{
  "hidden_size": 384,
  "init_std_router": 0.00873,
  "vocab_size": 8192,
  "dataset": "wikipedia_en"
}
Below are experts of layer 10 (counted from 0) of a mixture-of-experts language model. Rows are named router (the router's row for the expert), up (a neuron's input weights, with its number) and show model dimensions 64-127. Each number is 128 + 32 x the weight over its row's rms, rounded and kept within 0 to 255. Numbers have three digits each.
After each expert's rows: "mostly gets" lists some tokens that are sent to it at least half of the time. This comes from a sample of Wikipedia text that the model never trained on.

# expert 2
router:119133109119165129168136081126092199140145102131103157152182136112164096137121100068128148107129123139134135071148116151154103175111181149099101066148110105156142143068097178157120135137122100
up0:135120181087134137085088164147136106105126041130119101147098140069148162111134173124106132104135120139132129132067087121130144109125141120079104164187130114076125147093143136166175146172156147
up1:161149122099107087180111119127135125134110146117178107190154135178153133136146166153199104118115128066134165090134132118086126126110072118103213143136136103115136131039074138139172133188161169
up2:118150114153176132157121143149104133129167109159062087132086097098092120141070145112071138093109172096128065137100139109120127136156159091145108132139153134187170112182129149111079123090125202
up3:128098105120163144097104144118153184139175135137137216147099154189098101105132146152160068125144175131100119077110155092121139140107165131131092191151120170082074131089121156128116161137147140
mostly gets: " States", " University", " years", " School", " album", " season"

# expert 7
router:131154142187104134143137166169146102103116122174147059147120146093075108103171129177168151138140141036112142107112136105092142177150068087115147118125149097129115109172179142110111101172204117
up0:152103176124167148094138123136028141147135109124086094120140121158094131074126107122115100126146119136204157151084153148135174211115140147181091097099135110145106098116077116121187089103124139
up1:120115127120149161158198130162126111113143134077124130116157143115142168173182091125112116185175105177138092108123076150132098163173119096106174080106190126111164084102087122119177117155134141
up2:079168140155084136117154082098088127142130165191114074112134174115038108149136132142115089159138107139131149079136085171060188119129172101106116120116131116157105123106149128159138087085122142
up3:125142092096174126119176141116117124157118120116116142083093166147118140205101161163113133127126147181112114106163140143065125135177153141100145079158151139118126115118156162133099158135160144
mostly gets: " on", " with", " was", " to", " from", " for"

# expert 4
router:139125030058159118068119152123099068189083120093059111134120123123126194127107178075153063161146143160156148166125128097095134105151153175147145129140188091139133170162118073125146096133067159
up0:171174103081148087150105079148140163132131123131178148158127132172117148141164115142100158187128131169103170091168089107190171111099146120124116104059137131148179157091127186141158111141112135
up1:093139098173161119143103113124099064110133117100156141170095145171157123131132123114146135148094138135117121118134129140101139146088144174115143090159172135138125199163087130168112109132143159
up2:171188093130123139153118141132102145135139145136177122143111134111169096167082156060144129204101134184157126104109093070155153180148175178148137084120136105090116132134157122168085139143131118
up3:126101152112172174106112122144165038111101137140116072127128124181104120135153154091095103097146204160107112119123161141078103116095102139132132197143023098169156085129080106101160131126152171
mostly gets: " he", " re", " who", " It", " this", " He"

# expert 6
router:115156130172117109177103171138135143080159142092112139140095091158138148160085130131166086124123109165159100145125129152120132062122144165128141167073092191098149153084085159099099079134112141
up0:130119124131101143123119147116137175068066130137101099131163155120172142120149098105140109187148096159139172145144126125119118063137088061112142129138114154097088042179073143169238132188115149
up1:128163132135093095169133136112102135165145156166085150095081191183115136114104146144098156137093144085151165090108144139103115119081108159155113082090167118114104186139060140140074144148137097
up2:066119117171085128000130123129136208158129154105147094081139196128129159079138157117113103099098166059128142066122126080115124177171153092107149154125106100101120179133139139118144071160163106
up3:081166113158081119165155103144137125101141116175170174146173130071202112151123110146131101138153144157078182161125133134115179109142133165121113129109092108111146172197156136157132147143166132
mostly gets: " /", "·", " April", "=", "|", ":"

# expert 1
router:115081155224109151108090124163153133149123094116138183131109146130135152091098132105097096134096160140161112162112148089095139117083118085107041166168124171112077052170131177091169187089161101
up0:138117121174151111021086143120078119131154116150144091139138129114159133161113118144163107150144079163165173111184123148067183071111057093100156097142181167151060136159146160094168167049162086
up1:123154151150132080141144141135117116117165167133104075112108132151132181119103165096135159135141126172113181123104126145149130186081085127147056118129135160108100119132149132114158093168173121
up2:117168156138082136148134173170112141121141159154120112176145115062173073161119156127098120142101159099130137162129176112105123087104090137159156099129111110170113136115147128073143061094068117
up3:169160054147111132152078149176119096147141113085113106176085101115142188134180142158129124100133115185138101146125149103124151136155160128134143127143120097121125086181181121120197144155149096
mostly gets: " John", " David", " Robert", " William", " Mad", " Mark"

# expert 0
router:095110093106104128123101119058080115113126131153177161096147183133209134085139078130082145095076116173127120160108146147141140141111156145118132172162149153123131140079139085139116141153047103
up0:128126081108071165149110160069077128149083122107147137171122126122157170108152067161083080202145091134094082137116126089053149130163117055109123130159092135111160156102170105157122108147106120
up1:125080118113109104128136131113115130108141126196151136143184160137172046044157121171072088110147181133153119137104133171124167114156126122161111147080125154150149132152179160081142151113132161
up2:121137127080151085153178168106111134137067116129067180115179134112165184095092119157115143032090135173123143118181141137130121128092085074144129093096092159122139063129154089150129129090201145
up3:164144202094093197138109089170144154166121099088183182077155163158183113109155126126155137129119110186123180158095136142112160147122128167105102161090086147077154065111149095103120149103139095
mostly gets: " known", " used", " released", " held", " played", "ated"

# expert 3
router:105131138091131154049198113118172201173187176098120183133128071141075108186114107109097093137094124198112144132133176118154130086141127116099105108182191183114140100070109147117146133115100118
up0:137152167181093147121174173138149159145131136122136180138139078173098151128121093116154125136044128138133136078165188116147154102119156101121162118109075167155133077155091144152168076124074150
up1:177131091189129120109127164119090090157118114160093126129075145137087121165187135147142127134124134142103143113118171083074103120047132082107174114104158143095085150083126133165115148111096159
up2:055154123138164125132143078077138090097173123153130200141153120104173123094083107128169118173150147099094168164108117107098101107064187168159103093167169152155118150097102138112118164123143139
up3:122099168162132161139149170088143135119120091134184113195138126148150111161112170191159171107084115168138146067119157176161136110078043131086109074197114149130148104126128087124149125122123144
mostly gets: " (", " most", " well", "),", "—", " all"

# expert 5
router:147108135087158130168153102118110119116120161161156095085146104141136092125162138107131183126155086119132087125167068139162101124153103136140104151095082106119164146163159123166109156123160118
up0:110157105152169144108100165067111106127159116138140136161121138165180095130193130145115108116106130165081146180115148123150115113107163140149177140132096176108119101130135201101089140136072153
up1:150120143136173147160154153196060211072121114165131059144082077095072079161185099132129139090135129140076115116145115083111187115166109119079096126130077151107088129147149123141108142147134141
up2:157148162135082165144137145075104094084178109156186124096096140079129169115160150112143164134174141136111155142120159138097117162160139168133169159103097116104072176085104094144161073130097081
up3:169117152098162133094135148225089115138105100173108075147139143119175170145111126091136138156183110168138134131183119084143090133125124177091143134081146107092158113116108139130119122112123084
mostly gets: " Al", "ci", " f", "pi", " km", "′"